Experts of a small language model: 96 GELU neurons an expert.
Below are experts of layer 5 (counted from 0) of a mixture-of-experts language model. Rows are named router (the router's row for the expert), up (a neuron's input weights, with its number), down (a neuron's output weights, with its number) and show model dimensions 0-127. Each number is 50 + 12 x the weight over its row's rms, rounded and kept within 0 to 99.
Before each expert's rows: "comes before" lists some tokens at least twice as common just after its tokens as in all text; "comes after" lists some tokens at least twice as common just before its tokens as in all text. This comes from a sample of Wikipedia text that the model never trained on. Tokens count by the router's weight.

# expert 15
comes before: "′", "″N", "°N", "°W", "°E", " U.S."
comes after: "′", "°", "°0", "′0", " (age", ".8"
router:21 61 56 64 42 65 56 60 71 66 65 42 50 55 44 59 42 58 47 34 43 43 64 38 59 47 42 39 38 65 24 52 44 42 50 49 36 74 38 23 47 51 57 58 40 64 75 53 34 43 56 34 44 64 55 65 36 47 56 53 74 45 62 61 58 48 59 61 65 63 49 52 56 63 34 40 58 46 47 43 54 45 52 53 46 38 64 53 63 35 79 74 62 65 42 49 40 69 52 54 35 48 62 42 54 45 74 49 50 39 38 44 54 41 48 45 48 40 27 57 27 52 62 34 59 70 69 58
up0:50 47 42 73 25 46 33 58 66 47 57 46 60 51 69 75 48 47 71 63 62 65 48 45 55 52 57 57 34 43 39 68 61 59 56 44 53 43 40 35 41 48 17 55 55 52 38 36 44 65 39 46 59 50 65 43 61 56 42 53 54 58 53 55 26 52 63 61 61 57 49 50 72 67 42 53 53 38 44 67 33 41 36 61 55 50 56 40 35 40 41 68 44 57 65 53 40 44 43 59 69 29 35 42 46 59 65 36 80 50 36 47 61 66 45 31 72 51 63 51 48 58 65 41 55 43 43 46
down0:60 42 56 37 65 40 51 26 62 38 26 53 39 61 33 38 41 60 58 51 32 55 61 55 51 66 54 49 44 43 68 36 54 44 48 39 41 43 57 45 29 56 45 27 45 36 42 50 58 41 47 42 44 41 58 68 36 24 45 58 57 42 64 50 36 68 44 35 65 57 52 34 59 19 65 64 44 59 50 37 36 50 45 48 50 73 54 34 71 57 40 62 57 73 53 40 42 45 57 28 55 40 45 40 43 51 63 55 55 65 34 69 43 61 39 40 49 41 61 39 72 51 30 44 39 50 38 54
up1:42 58 36 71 46 53 48 60 48 55 49 73 36 43 66 39 74 58 51 54 47 63 63 38 29 41 67 44 53 63 52 78 53 48 50 51 36 42 48 64 45 42 48 22 63 29 47 55 57 41 48 46 35 51 61 54 29 47 40 56 59 34 45 58 57 50 36 33 43 39 45 56 38 60 46 82 49 76 43 51 64 72 53 48 72 39 54 50 37 45 47 55 63 49 47 64 51 53 51 37 55 59 40 47 46 09 54 52 56 52 52 58 58 24 50 62 52 48 30 83 28 55 56 51 14 49 57 63
down1:39 35 31 46 52 63 62 78 60 24 60 74 35 33 49 53 49 54 37 60 37 37 31 43 40 53 20 36 54 52 31 65 68 59 50 58 45 39 62 71 41 35 31 53 37 56 47 61 55 59 59 56 81 70 69 52 43 32 37 55 51 38 56 48 36 44 44 36 27 67 54 57 54 66 29 66 38 33 51 51 68 59 35 58 40 55 59 66 52 52 71 49 54 59 59 39 56 19 69 34 53 55 60 63 58 37 49 38 48 68 60 31 40 37 57 51 52 60 51 64 60 49 64 63 43 73 49 53
up2:43 43 41 48 30 62 54 52 55 73 48 33 57 76 46 65 25 57 50 56 35 43 35 51 40 28 26 51 52 35 65 51 44 64 48 33 56 39 68 35 46 47 51 51 40 39 43 64 32 38 66 57 55 52 44 58 56 60 47 48 52 46 55 68 37 64 49 57 32 73 44 35 45 46 59 45 47 41 85 69 47 55 47 67 47 39 49 46 38 35 70 37 55 46 37 52 61 66 33 61 61 49 56 52 65 60 31 50 49 38 58 30 51 76 49 70 60 51 31 52 53 51 60 85 48 58 62 56
down2:45 36 39 44 71 57 60 42 67 40 50 42 58 59 45 66 36 46 32 58 45 44 47 37 51 49 39 35 44 48 45 35 42 50 47 47 38 42 15 25 37 62 34 64 40 45 54 32 43 60 52 43 38 45 34 45 32 47 64 44 45 41 52 45 50 59 67 57 72 58 64 30 47 46 39 59 48 50 39 48 55 44 51 42 60 56 41 48 57 60 66 35 70 26 60 45 49 81 47 64 61 48 66 74 60 49 35 60 57 45 50 64 31 58 25 61 29 52 56 48 53 40 59 59 55 79 45 43
up3:52 21 45 20 48 38 69 38 50 42 25 56 44 57 44 60 64 66 46 46 36 53 43 40 51 29 60 37 64 50 49 28 47 67 52 69 43 35 84 54 37 41 52 63 51 46 54 57 71 61 59 29 66 35 55 44 48 62 44 66 55 46 65 50 41 37 47 66 59 40 45 67 35 24 44 74 47 45 48 47 55 52 67 63 35 63 32 47 45 42 69 69 38 52 46 42 76 31 38 64 26 57 35 31 37 48 53 57 47 54 36 34 48 61 83 66 41 60 53 52 58 64 52 53 53 47 48 40
down3:36 63 45 66 71 43 53 48 37 58 59 33 56 31 67 69 38 31 54 45 76 62 25 45 29 53 33 50 50 48 15 47 48 46 37 43 44 31 70 37 59 47 70 59 53 44 49 48 57 49 58 47 50 49 49 38 57 52 58 73 59 49 43 62 39 35 60 66 53 53 41 52 50 40 60 58 24 49 37 40 51 41 57 42 56 72 35 63 55 54 38 55 49 24 57 68 44 76 33 67 48 45 56 56 56 73 51 53 45 48 56 68 33 65 36 51 67 40 58 56 20 32 64 51 46 43 66 37
up4:40 52 40 33 69 30 83 45 41 56 49 55 66 36 48 44 43 51 53 58 44 67 42 55 48 38 38 54 47 55 51 47 42 74 68 66 35 69 35 46 68 59 48 41 62 38 54 39 32 49 51 47 54 34 51 49 54 52 51 41 59 56 58 37 53 45 38 44 34 44 30 63 54 45 46 54 79 51 54 46 62 64 54 27 75 53 47 60 57 57 57 42 51 41 39 46 41 47 32 29 65 55 53 48 45 64 18 75 66 52 63 65 38 25 57 54 44 69 58 33 49 40 41 68 49 60 44 42
down4:42 75 49 31 63 56 55 85 51 61 54 55 59 49 55 70 43 29 64 59 36 56 44 53 34 44 44 53 47 66 59 45 36 79 61 46 34 36 42 58 52 50 38 68 64 43 40 44 65 41 33 44 43 43 55 68 75 54 36 09 66 63 71 42 60 54 58 63 57 60 47 39 50 72 47 52 48 39 39 65 48 37 51 54 49 44 52 60 45 35 56 63 63 64 55 29 50 56 43 64 54 53 33 50 41 63 37 61 50 49 52 72 52 33 45 37 46 28 43 61 30 56 40 53 39 67 45 52
up5:46 31 50 52 42 48 34 77 53 36 54 45 51 60 55 35 50 49 78 42 38 63 56 50 48 51 40 57 41 45 53 57 55 46 50 52 22 50 58 53 50 54 32 48 55 27 48 48 49 45 27 29 58 38 50 37 19 53 50 51 47 75 44 60 31 42 40 36 31 59 39 48 50 20 30 43 51 57 52 39 69 54 39 46 72 70 38 46 55 73 59 42 34 64 51 62 41 51 67 46 52 58 38 44 54 49 52 69 53 65 69 52 50 41 65 54 50 54 68 68 37 37 49 35 65 39 50 65
down5:44 70 54 47 46 51 51 70 61 45 56 56 43 38 47 52 34 34 63 46 59 41 50 34 50 56 58 57 47 52 45 44 43 38 51 60 63 64 46 47 48 52 29 53 30 65 44 21 53 69 64 53 43 11 62 45 53 44 53 66 58 49 65 58 43 55 55 59 41 64 55 41 73 58 52 68 42 60 42 58 57 56 28 61 29 63 40 16 44 57 49 60 48 44 56 56 67 48 45 38 48 39 50 58 44 59 62 37 50 33 43 80 39 48 31 41 36 64 46 49 39 38 47 39 52 50 59 56
up6:55 48 57 70 55 40 52 48 53 83 36 60 47 56 48 45 40 51 43 55 46 41 55 44 49 29 35 38 48 30 61 53 37 60 48 25 61 43 49 54 75 30 46 52 47 50 55 54 28 63 52 78 56 50 23 52 57 47 62 37 48 55 52 55 42 53 58 57 51 60 29 31 60 65 55 51 31 48 66 61 32 37 39 73 41 50 48 40 59 48 54 70 58 47 45 71 47 55 63 40 92 45 41 50 46 52 47 31 57 49 60 63 49 74 53 45 60 39 48 45 34 53 51 61 67 61 48 48
down6:53 38 54 59 57 56 46 54 18 47 55 45 59 61 28 63 49 47 53 68 55 65 65 52 66 49 50 48 40 53 47 49 58 44 61 51 27 48 39 22 24 79 33 66 55 39 47 34 45 56 48 35 41 29 54 56 32 52 75 53 51 62 41 47 30 60 63 46 51 36 60 45 55 41 38 63 41 75 59 37 72 32 37 38 71 35 38 56 66 49 46 46 40 53 57 58 47 63 55 53 62 55 53 69 47 56 28 42 49 69 54 85 45 52 35 45 28 47 39 32 43 48 41 54 46 84 36 51
up7:53 49 57 52 64 64 52 59 40 54 46 57 55 36 29 64 53 49 63 71 51 27 53 35 44 35 57 48 74 62 45 62 39 49 54 36 56 75 68 20 45 32 14 46 52 58 24 54 49 64 52 53 38 30 55 63 95 39 47 60 69 53 38 39 30 52 38 51 37 48 38 52 51 31 56 36 67 41 51 54 29 42 49 55 63 66 36 55 49 46 54 45 56 51 44 48 51 54 74 49 68 52 62 58 51 54 46 71 40 50 51 39 44 67 58 43 49 34 56 51 56 43 46 35 37 43 55 56
down7:51 55 63 44 37 66 51 42 51 40 38 40 44 58 45 58 68 62 55 38 50 38 57 49 50 44 48 31 42 59 69 20 33 41 63 45 48 62 52 66 35 71 52 46 46 43 40 29 64 44 65 50 49 33 57 81 55 60 53 41 40 50 61 54 65 57 46 56 42 53 43 46 34 24 42 44 68 52 41 51 60 76 42 51 52 61 62 44 41 66 28 49 33 41 56 33 15 66 58 42 54 56 45 67 43 56 38 52 41 44 58 66 45 39 64 44 52 53 47 49 73 44 56 56 68 49 49 48
up8:55 48 44 44 36 64 54 66 45 62 44 35 46 53 64 52 39 47 49 47 35 54 30 58 39 51 35 45 59 50 32 49 59 55 36 39 44 46 52 51 62 38 57 31 49 58 42 59 59 67 27 43 68 38 65 57 67 54 60 53 43 51 27 65 55 69 43 47 24 38 76 38 31 36 26 81 57 55 53 61 58 63 80 62 51 40 66 31 39 65 46 53 50 43 42 35 20 60 57 51 61 54 19 42 41 37 51 69 69 58 47 23 61 56 43 55 41 37 36 55 39 53 35 70 33 58 49 59
down8:40 62 35 49 72 39 48 69 62 54 73 56 52 51 50 53 31 72 58 41 48 36 55 69 51 65 52 54 29 33 00 39 56 61 53 38 61 45 45 29 47 50 42 43 34 49 52 57 52 67 52 50 46 39 66 59 40 46 59 50 58 51 40 72 37 53 49 37 33 59 60 50 39 49 40 50 37 49 33 47 48 51 38 62 23 57 48 38 45 53 52 51 55 30 41 63 34 64 32 54 33 52 40 72 51 56 49 48 54 59 48 59 55 49 61 26 46 55 18 78 50 50 33 75 67 64 69 39
up9:45 58 42 40 50 57 41 39 53 59 55 51 75 45 35 47 68 66 59 55 71 44 46 46 44 62 60 46 61 39 51 41 55 55 25 25 51 43 53 45 46 56 32 44 31 25 64 55 40 59 57 53 44 51 57 49 49 59 72 60 69 57 62 65 37 36 40 24 43 41 46 47 36 18 28 26 42 54 67 48 57 57 53 54 55 63 46 46 41 52 70 49 51 45 43 56 56 52 42 59 62 41 65 33 67 42 57 72 41 65 45 41 42 51 58 95 60 52 48 43 79 36 46 64 60 60 52 60
down9:55 52 57 31 32 43 52 54 48 24 60 40 39 62 65 45 34 64 33 41 66 60 63 40 42 37 60 35 54 34 60 33 68 29 50 47 43 64 47 53 34 52 57 41 35 63 54 36 41 68 44 40 36 24 41 47 38 51 55 72 41 51 57 67 54 53 67 67 53 52 42 40 30 41 43 49 47 31 38 58 50 51 42 42 60 69 72 31 61 78 57 61 57 71 48 46 65 61 43 45 60 48 59 69 55 57 58 55 74 25 58 53 52 54 28 37 64 59 51 45 65 49 58 45 43 54 63 65
up10:56 50 37 45 47 41 42 42 54 33 42 61 44 56 70 55 79 68 73 47 55 50 60 11 39 41 48 51 60 44 54 44 40 33 61 26 61 50 52 30 27 48 28 35 37 45 41 52 58 44 73 62 38 51 54 62 64 35 46 47 63 60 55 65 50 56 44 55 68 61 41 56 54 52 46 50 27 58 64 39 52 69 44 29 44 57 29 59 56 65 59 43 57 57 55 49 46 59 57 41 53 26 63 45 49 38 50 50 39 76 46 43 33 63 64 59 49 64 48 45 54 43 54 73 78 39 59 44
down10:54 44 39 49 40 65 61 47 38 34 66 42 57 44 51 51 69 72 28 66 57 64 56 33 40 64 38 42 57 48 56 60 57 60 60 48 57 59 65 61 23 48 51 49 55 60 51 25 28 39 32 52 44 53 54 62 54 39 56 60 45 45 37 46 45 46 59 58 39 67 40 28 48 43 42 71 45 41 55 59 45 42 57 25 52 40 61 45 54 51 44 55 61 64 27 54 23 57 51 30 44 56 63 68 54 64 68 61 53 69 48 57 59 57 42 25 65 44 41 27 59 59 68 50 57 52 68 55
up11:67 48 55 41 73 52 44 51 53 43 44 51 57 58 30 44 20 48 56 42 59 60 48 80 42 47 38 61 46 41 67 36 51 49 36 37 49 50 39 32 69 55 55 59 44 33 41 43 48 63 66 61 61 63 25 45 75 40 49 36 55 50 42 42 58 40 53 57 62 54 45 48 51 61 66 46 30 72 69 70 38 34 41 60 34 47 52 54 56 37 32 53 39 70 62 49 40 47 64 43 74 46 38 60 35 59 56 49 46 63 69 64 44 46 49 43 52 60 43 61 62 40 59 54 51 42 59 50
down11:43 57 46 45 46 71 50 52 37 41 52 63 74 55 36 62 48 46 72 63 43 56 37 51 55 50 51 49 54 50 51 50 61 49 33 53 31 46 20 39 64 45 23 72 46 56 45 15 30 55 49 42 61 51 49 52 47 56 63 48 68 48 32 32 43 35 48 47 42 47 48 43 50 48 46 50 39 58 66 33 76 53 40 52 71 63 37 46 36 46 60 44 56 59 53 60 62 33 68 52 40 58 43 58 44 33 47 44 44 66 55 65 53 77 32 75 14 53 44 46 36 52 18 50 65 61 47 31
up12:63 37 44 48 35 50 41 47 38 67 55 47 58 55 45 61 44 54 41 43 58 27 39 46 66 58 37 57 64 51 56 54 45 53 55 35 50 51 45 39 49 62 75 47 42 53 62 40 49 37 42 46 56 43 56 60 74 67 31 57 31 49 62 50 55 54 52 53 54 51 56 53 53 55 48 47 47 38 53 38 52 42 62 52 62 42 30 41 65 69 38 51 76 34 43 21 61 47 43 50 61 51 55 29 59 52 48 69 58 51 61 60 52 16 40 81 57 33 56 53 43 48 62 52 71 45 27 65
down12:50 55 37 28 52 65 61 64 51 49 72 51 42 40 58 43 50 49 50 53 48 57 47 44 53 59 51 57 67 26 46 60 42 41 33 39 67 45 65 40 49 46 68 29 50 61 62 60 58 31 48 51 29 52 21 48 32 51 67 55 67 73 49 44 54 57 48 34 44 44 52 65 54 63 54 47 44 60 44 57 49 52 51 41 57 38 31 42 58 59 28 52 52 35 49 80 63 47 29 51 69 33 25 49 64 52 56 71 18 19 45 33 67 56 49 45 52 29 37 43 38 43 56 53 65 42 34 42
up13:51 52 62 49 32 52 37 66 53 62 49 39 48 50 60 58 30 42 46 42 51 42 51 35 40 58 19 73 64 37 51 51 50 43 50 30 60 37 31 62 34 66 39 58 48 68 60 38 70 53 46 41 51 54 47 72 34 66 53 38 46 50 35 70 20 27 73 59 43 54 62 47 47 71 49 45 45 50 43 50 46 43 70 57 53 40 63 48 50 48 54 57 54 33 46 37 39 52 31 70 42 47 50 25 45 58 54 46 56 63 28 55 70 66 54 61 47 49 41 63 74 39 44 50 54 46 49 50
down13:50 59 50 49 66 56 52 48 33 66 51 26 55 58 60 54 47 37 50 48 45 40 44 64 70 58 22 61 60 27 61 62 49 22 39 35 60 41 29 57 46 44 46 40 47 42 45 63 47 73 59 51 37 44 65 58 47 47 53 43 27 46 55 65 40 42 52 44 45 44 56 69 58 48 46 50 55 44 32 41 30 34 55 69 23 69 68 46 59 49 67 54 63 57 47 62 63 60 41 39 56 44 52 54 46 47 58 57 55 61 29 47 44 67 53 42 67 48 49 74 70 59 22 54 48 42 38 34
up14:45 49 59 51 34 53 44 74 59 47 42 48 57 47 47 49 31 53 23 51 39 29 54 42 45 47 54 55 62 45 46 46 56 46 67 61 49 43 44 68 42 49 46 28 48 53 31 27 55 55 54 55 65 53 31 45 49 49 52 51 53 74 66 36 55 68 39 64 51 49 60 57 37 63 55 57 58 62 34 26 52 46 49 40 45 55 72 48 49 60 53 35 29 43 59 46 60 30 31 79 49 61 45 59 33 37 48 60 49 89 38 56 70 45 36 42 28 52 48 29 56 50 42 64 40 52 45 61
down14:57 30 57 81 52 46 67 63 46 60 42 46 44 30 64 65 35 40 63 52 25 31 41 77 51 57 34 75 55 53 46 55 45 31 52 52 53 28 24 57 45 56 47 56 46 50 60 66 64 55 48 45 67 43 55 45 72 48 40 31 41 26 45 65 52 62 56 56 46 48 51 51 48 59 55 66 50 46 43 58 49 54 57 67 27 44 61 36 51 37 71 73 61 39 39 55 47 52 48 46 43 53 56 57 38 49 45 57 32 81 59 61 39 47 39 64 39 54 35 72 34 40 41 44 54 53 52 47
up15:62 36 56 46 49 65 35 53 51 50 45 40 33 37 28 58 40 56 39 43 43 43 40 39 40 53 45 44 63 30 49 64 55 50 64 50 62 58 65 27 62 33 56 44 52 54 39 43 36 27 38 51 61 50 63 53 43 68 28 70 56 51 59 40 63 38 72 48 57 39 54 78 37 49 26 70 71 45 41 45 69 62 54 49 50 32 36 44 47 77 37 33 54 45 47 38 41 53 75 71 41 74 52 50 63 50 48 63 43 53 43 43 31 35 36 44 60 43 50 26 63 35 56 77 37 41 52 35
down15:63 38 57 43 38 65 66 36 47 48 55 45 55 36 57 51 44 54 32 60 41 74 54 69 55 52 42 47 40 60 73 33 40 39 56 52 74 48 26 60 49 51 60 78 48 39 45 84 59 43 48 57 57 49 35 54 56 43 67 46 70 55 50 48 63 72 38 41 19 51 62 79 38 41 54 33 52 36 38 51 35 42 57 42 52 41 38 64 32 41 39 38 32 10 40 38 60 37 44 67 48 49 49 61 35 60 64 40 43 71 44 48 60 31 49 66 51 56 47 41 58 48 52 70 52 49 75 67
up16:35 71 33 56 51 67 43 66 51 40 43 65 48 44 51 63 41 64 41 51 76 72 61 27 29 43 51 46 32 50 39 48 26 51 48 65 47 30 42 56 39 64 44 31 54 49 49 77 67 22 49 65 54 72 48 43 43 51 48 61 51 67 58 60 40 38 47 53 37 31 42 42 43 38 59 60 40 61 50 34 73 63 36 52 53 60 73 15 46 63 43 39 60 50 71 62 57 58 43 41 58 65 54 59 58 41 54 70 51 67 45 67 42 59 42 51 62 40 56 70 49 43 33 65 37 38 56 73
down16:28 44 46 51 49 59 48 62 51 34 52 53 58 54 52 61 31 46 50 48 53 54 44 35 56 71 23 21 32 57 60 42 39 64 53 48 31 45 62 79 57 53 59 48 51 59 56 61 64 54 51 46 77 55 56 37 51 43 52 61 46 40 65 80 48 45 40 46 47 30 60 37 55 39 37 62 55 39 43 56 51 49 26 46 40 49 65 49 33 50 51 45 53 73 70 49 60 30 55 36 72 64 40 51 51 43 37 65 41 50 62 24 21 63 58 58 65 68 61 66 55 48 70 57 51 47 33 50
up17:58 47 41 28 42 54 62 63 27 33 34 46 33 61 72 71 62 37 55 50 56 54 49 57 58 55 49 36 62 34 56 37 64 49 42 61 49 52 57 52 54 47 50 56 36 55 79 44 47 41 77 27 32 51 33 57 46 33 58 36 47 47 30 52 50 41 56 59 61 55 52 75 32 67 38 44 53 66 32 59 54 44 82 63 41 33 48 86 48 35 45 54 71 29 43 46 33 52 71 39 51 46 50 25 68 43 45 32 52 38 37 43 50 69 52 49 46 50 42 38 43 50 51 46 46 47 60 55
down17:64 45 68 80 52 53 53 63 44 33 38 56 55 41 38 50 35 62 54 40 76 45 49 35 44 42 42 57 40 37 50 28 51 58 53 68 43 54 36 39 46 64 37 64 29 40 45 63 39 33 71 50 55 74 54 69 33 48 47 47 71 56 50 36 46 36 38 50 42 59 52 51 47 33 38 66 18 49 54 35 34 58 56 64 43 59 55 39 41 69 55 24 50 52 44 66 70 59 39 55 35 57 47 57 64 40 75 53 39 73 26 44 47 70 42 71 59 57 29 75 21 52 45 52 48 47 70 30
up18:42 43 49 31 68 62 53 67 33 47 36 77 45 46 41 59 49 67 60 45 46 69 48 60 23 52 43 64 57 63 58 42 41 46 62 43 40 50 47 54 57 39 40 45 63 17 57 27 46 44 53 55 67 52 51 47 59 36 53 43 52 70 38 21 51 42 42 45 58 59 66 73 30 48 53 70 30 55 63 56 68 42 42 46 48 55 55 64 41 58 46 61 70 41 39 45 45 48 54 35 71 36 46 57 61 31 54 62 62 57 65 72 34 40 54 50 66 49 46 46 49 42 42 48 43 47 43 06
down18:58 56 35 64 39 41 55 46 58 37 67 60 62 43 54 53 62 41 54 61 59 53 55 37 47 60 58 50 46 25 63 39 50 51 56 48 34 45 51 71 46 42 39 55 55 58 48 53 25 41 20 36 49 54 37 42 35 51 47 44 60 54 57 49 52 60 26 44 37 38 39 58 50 54 47 49 39 45 43 44 78 63 64 37 53 40 64 52 50 60 57 44 57 58 49 56 53 25 72 45 60 63 45 72 35 37 41 44 49 50 72 55 66 60 45 60 30 46 51 57 49 45 68 50 43 64 59 36
up19:51 40 51 44 53 61 15 39 58 66 42 46 59 50 57 52 58 69 64 60 55 64 48 76 50 48 53 45 73 44 58 39 47 28 60 37 71 53 55 45 55 51 54 53 49 29 52 57 58 74 47 53 27 57 45 36 73 47 45 49 62 64 49 43 73 18 57 41 30 54 49 50 26 42 31 58 45 55 63 59 52 47 37 53 47 50 59 40 64 39 59 42 60 54 42 37 47 42 38 55 47 40 50 46 28 28 40 61 69 43 55 41 45 25 46 75 47 62 48 45 67 51 61 71 54 55 54 60
down19:52 59 52 48 25 51 65 60 50 31 65 57 49 45 58 53 52 57 32 54 53 45 48 38 50 43 54 68 35 39 52 48 69 50 41 53 58 46 66 54 61 61 55 38 55 58 38 57 36 46 48 35 27 55 29 70 32 48 46 51 58 34 47 43 56 50 45 61 22 60 44 59 46 62 52 58 62 21 40 25 69 44 54 56 52 56 61 62 73 71 63 60 46 59 35 45 27 49 46 57 44 44 65 64 44 41 65 52 47 54 54 62 76 39 21 37 42 57 53 31 47 47 51 55 26 60 60 41
up20:47 22 46 47 55 56 63 45 42 31 31 64 28 31 68 60 61 51 50 49 48 66 50 53 54 42 44 40 64 48 62 32 57 36 68 57 27 50 55 62 36 56 57 53 35 51 43 67 57 36 55 41 42 45 49 66 33 57 41 55 55 75 55 55 88 45 53 54 56 39 74 82 34 40 46 56 41 71 45 61 43 62 58 68 23 53 64 57 57 62 48 43 49 39 65 42 39 42 60 45 41 43 33 49 47 43 51 49 38 59 32 50 59 41 59 30 54 38 37 60 52 46 63 44 49 55 49 36
down20:65 30 49 49 40 38 46 48 55 40 58 70 32 33 49 49 46 63 37 44 57 47 41 50 53 63 33 53 56 29 34 44 57 45 35 52 49 35 41 53 37 63 55 57 48 48 64 55 46 48 59 78 62 57 49 36 46 53 57 61 68 18 44 79 54 17 43 59 44 56 64 49 54 53 48 53 40 40 40 35 52 50 58 72 35 70 58 52 33 62 30 54 48 48 36 38 53 49 26 59 22 56 58 38 41 42 63 59 49 75 29 62 58 50 73 41 53 57 39 79 50 31 24 49 53 59 54 61
up21:36 71 39 37 50 45 37 57 43 68 57 47 56 44 72 27 62 43 55 54 52 64 60 62 56 53 46 53 20 57 38 48 39 57 45 67 39 61 46 54 73 61 61 30 39 36 42 43 52 57 43 29 48 51 45 20 29 61 54 49 52 59 52 46 36 55 45 49 57 31 74 67 74 60 40 59 57 57 52 36 65 51 40 31 71 24 50 52 52 65 50 63 56 47 57 45 51 62 53 46 81 46 33 50 58 74 45 47 77 27 46 48 46 50 38 33 42 60 58 55 49 53 16 46 58 56 54 47
down21:49 47 41 44 65 44 60 46 61 62 42 25 36 54 41 53 46 56 69 60 46 32 44 39 32 57 50 55 51 70 51 41 46 53 66 54 38 44 52 38 51 43 47 46 44 48 46 54 56 42 74 38 52 59 51 55 55 45 54 51 44 48 44 64 63 48 68 51 73 71 42 40 65 25 34 53 32 64 36 58 35 56 50 68 54 47 65 48 49 41 44 26 47 76 43 60 46 57 56 54 38 52 40 51 54 51 72 55 39 44 20 28 45 67 66 66 69 59 52 63 66 49 21 48 55 80 23 37
up22:61 61 35 37 31 33 45 43 50 66 61 29 51 40 46 47 64 26 62 47 58 43 31 69 60 52 44 38 50 54 43 65 52 42 35 29 81 66 61 34 40 53 25 53 48 69 48 70 52 48 48 46 49 68 57 39 69 59 43 50 45 47 41 19 51 38 53 39 40 82 31 40 43 78 52 42 39 39 62 61 64 64 69 45 35 40 30 65 50 35 57 50 59 54 51 56 47 21 72 61 58 44 32 40 46 68 53 75 51 55 52 58 49 52 59 62 43 52 66 51 62 53 50 35 40 59 44 59
down22:54 52 67 68 49 58 58 47 58 58 51 40 57 54 55 59 60 44 77 49 66 59 56 49 49 27 28 54 55 63 48 37 33 75 46 44 45 52 53 53 70 60 47 44 62 54 35 47 54 42 64 50 43 53 46 71 28 43 64 48 48 67 28 57 79 54 28 37 58 29 50 59 57 29 46 60 54 42 51 61 55 52 50 41 44 43 24 25 40 40 48 61 39 52 63 80 59 60 50 46 54 72 23 38 60 54 61 34 43 55 45 42 52 53 43 53 33 57 38 64 40 32 47 55 54 38 54 35
up23:45 41 54 59 42 19 46 28 48 45 25 44 48 33 60 52 57 52 51 40 73 66 47 48 56 29 36 39 50 53 51 55 53 67 41 51 60 62 59 80 47 69 42 74 53 56 29 51 46 49 86 50 36 50 53 32 54 40 51 43 43 52 52 65 50 48 69 65 59 62 46 47 53 83 48 50 62 50 50 42 49 37 37 30 38 31 34 54 32 46 81 62 35 42 40 57 72 29 34 56 55 36 39 38 53 54 46 59 45 41 55 51 48 45 31 56 48 73 40 35 74 44 44 49 64 41 60 46
down23:50 56 65 60 54 50 60 59 56 35 44 22 52 53 40 60 42 47 69 54 55 46 47 27 28 43 26 45 59 53 52 42 61 51 52 44 56 43 71 41 47 43 62 50 50 55 42 41 69 53 55 38 32 64 47 64 58 31 59 44 50 39 38 36 75 45 56 55 39 61 31 39 80 41 35 49 30 40 54 61 54 33 62 45 52 51 49 38 45 55 66 60 47 60 58 54 47 75 36 62 35 58 45 39 60 58 76 42 63 50 35 48 44 75 31 51 62 55 62 42 29 45 59 65 58 62 60 42
up24:58 31 49 72 44 66 40 63 62 67 58 56 57 59 55 25 46 50 42 45 41 46 35 46 35 57 54 57 71 48 50 57 58 46 23 37 32 45 55 44 46 50 58 51 54 39 53 76 29 36 47 38 52 36 54 47 30 56 49 56 55 68 21 76 38 70 52 47 34 48 54 60 50 40 49 47 39 59 26 57 61 47 56 49 44 45 66 29 40 69 19 41 49 63 38 42 50 25 62 53 31 55 49 54 58 42 61 55 46 51 61 34 57 76 42 50 49 40 60 45 47 57 69 39 39 43 48 59
down24:42 42 57 26 53 48 63 68 38 46 67 60 37 39 35 61 51 45 46 32 51 45 31 44 48 52 41 41 45 48 56 57 40 31 68 57 52 70 42 65 60 49 66 42 49 56 41 43 48 59 51 61 78 52 36 50 58 59 53 72 60 55 55 59 43 45 52 52 44 55 61 53 63 53 31 54 63 58 66 26 62 45 22 52 45 79 58 49 58 69 44 41 49 24 44 64 56 32 60 51 43 38 48 56 43 46 52 65 39 68 51 49 52 52 44 53 48 63 46 55 64 51 20 62 65 50 41 24
up25:53 47 33 40 48 44 35 42 40 46 40 76 49 58 72 50 62 37 37 65 53 54 51 55 49 49 62 47 46 61 50 79 51 47 23 35 45 55 37 52 39 52 60 69 71 58 48 69 66 44 39 54 36 41 48 53 70 55 51 38 36 59 20 57 56 73 64 53 44 44 39 38 39 48 51 42 50 48 50 51 44 64 43 47 54 56 60 23 38 26 37 52 44 49 44 32 52 45 25 45 53 48 54 79 41 53 54 64 43 42 67 51 64 54 53 61 62 56 42 59 34 68 49 31 29 56 32 55
down25:54 45 18 31 44 45 41 54 39 42 59 60 39 53 57 55 74 44 51 60 20 31 24 66 72 76 50 38 55 47 60 55 49 57 45 42 37 21 51 75 39 32 63 38 54 39 60 38 56 42 52 77 48 47 53 43 42 55 42 20 54 47 51 50 56 55 53 47 43 44 28 63 37 52 71 41 51 43 54 57 55 45 52 66 44 51 70 65 61 65 56 58 48 46 65 52 34 30 62 46 47 44 42 48 31 51 60 68 48 46 49 30 48 53 87 58 55 49 57 42 54 60 54 57 64 30 29 49
up26:65 44 31 34 38 62 38 52 58 53 38 59 53 42 43 36 59 66 22 50 42 38 56 52 46 61 55 54 59 55 52 74 49 50 43 53 56 51 37 37 33 54 49 40 55 44 45 60 69 53 46 51 29 49 26 53 47 54 42 47 56 57 52 40 23 60 36 34 25 33 34 46 44 39 43 42 43 65 56 40 48 83 31 46 57 57 61 40 46 52 47 36 70 55 50 48 72 55 41 51 73 68 54 75 47 55 47 68 42 55 53 28 58 32 53 69 53 39 40 55 56 64 45 60 34 46 47 65
down26:60 61 09 51 64 52 45 83 49 38 84 70 31 52 65 49 54 46 36 48 47 50 28 52 38 70 34 26 41 46 45 67 58 49 50 45 48 28 56 61 54 30 56 52 52 61 56 53 61 55 42 64 58 52 48 47 44 55 50 60 46 61 48 68 33 55 53 46 30 36 52 43 46 71 39 50 47 40 46 45 67 54 26 54 54 61 79 46 45 61 62 49 43 48 75 54 76 28 66 45 63 59 44 60 49 40 50 64 37 44 60 38 36 54 48 76 38 48 75 47 53 48 66 62 43 48 40 57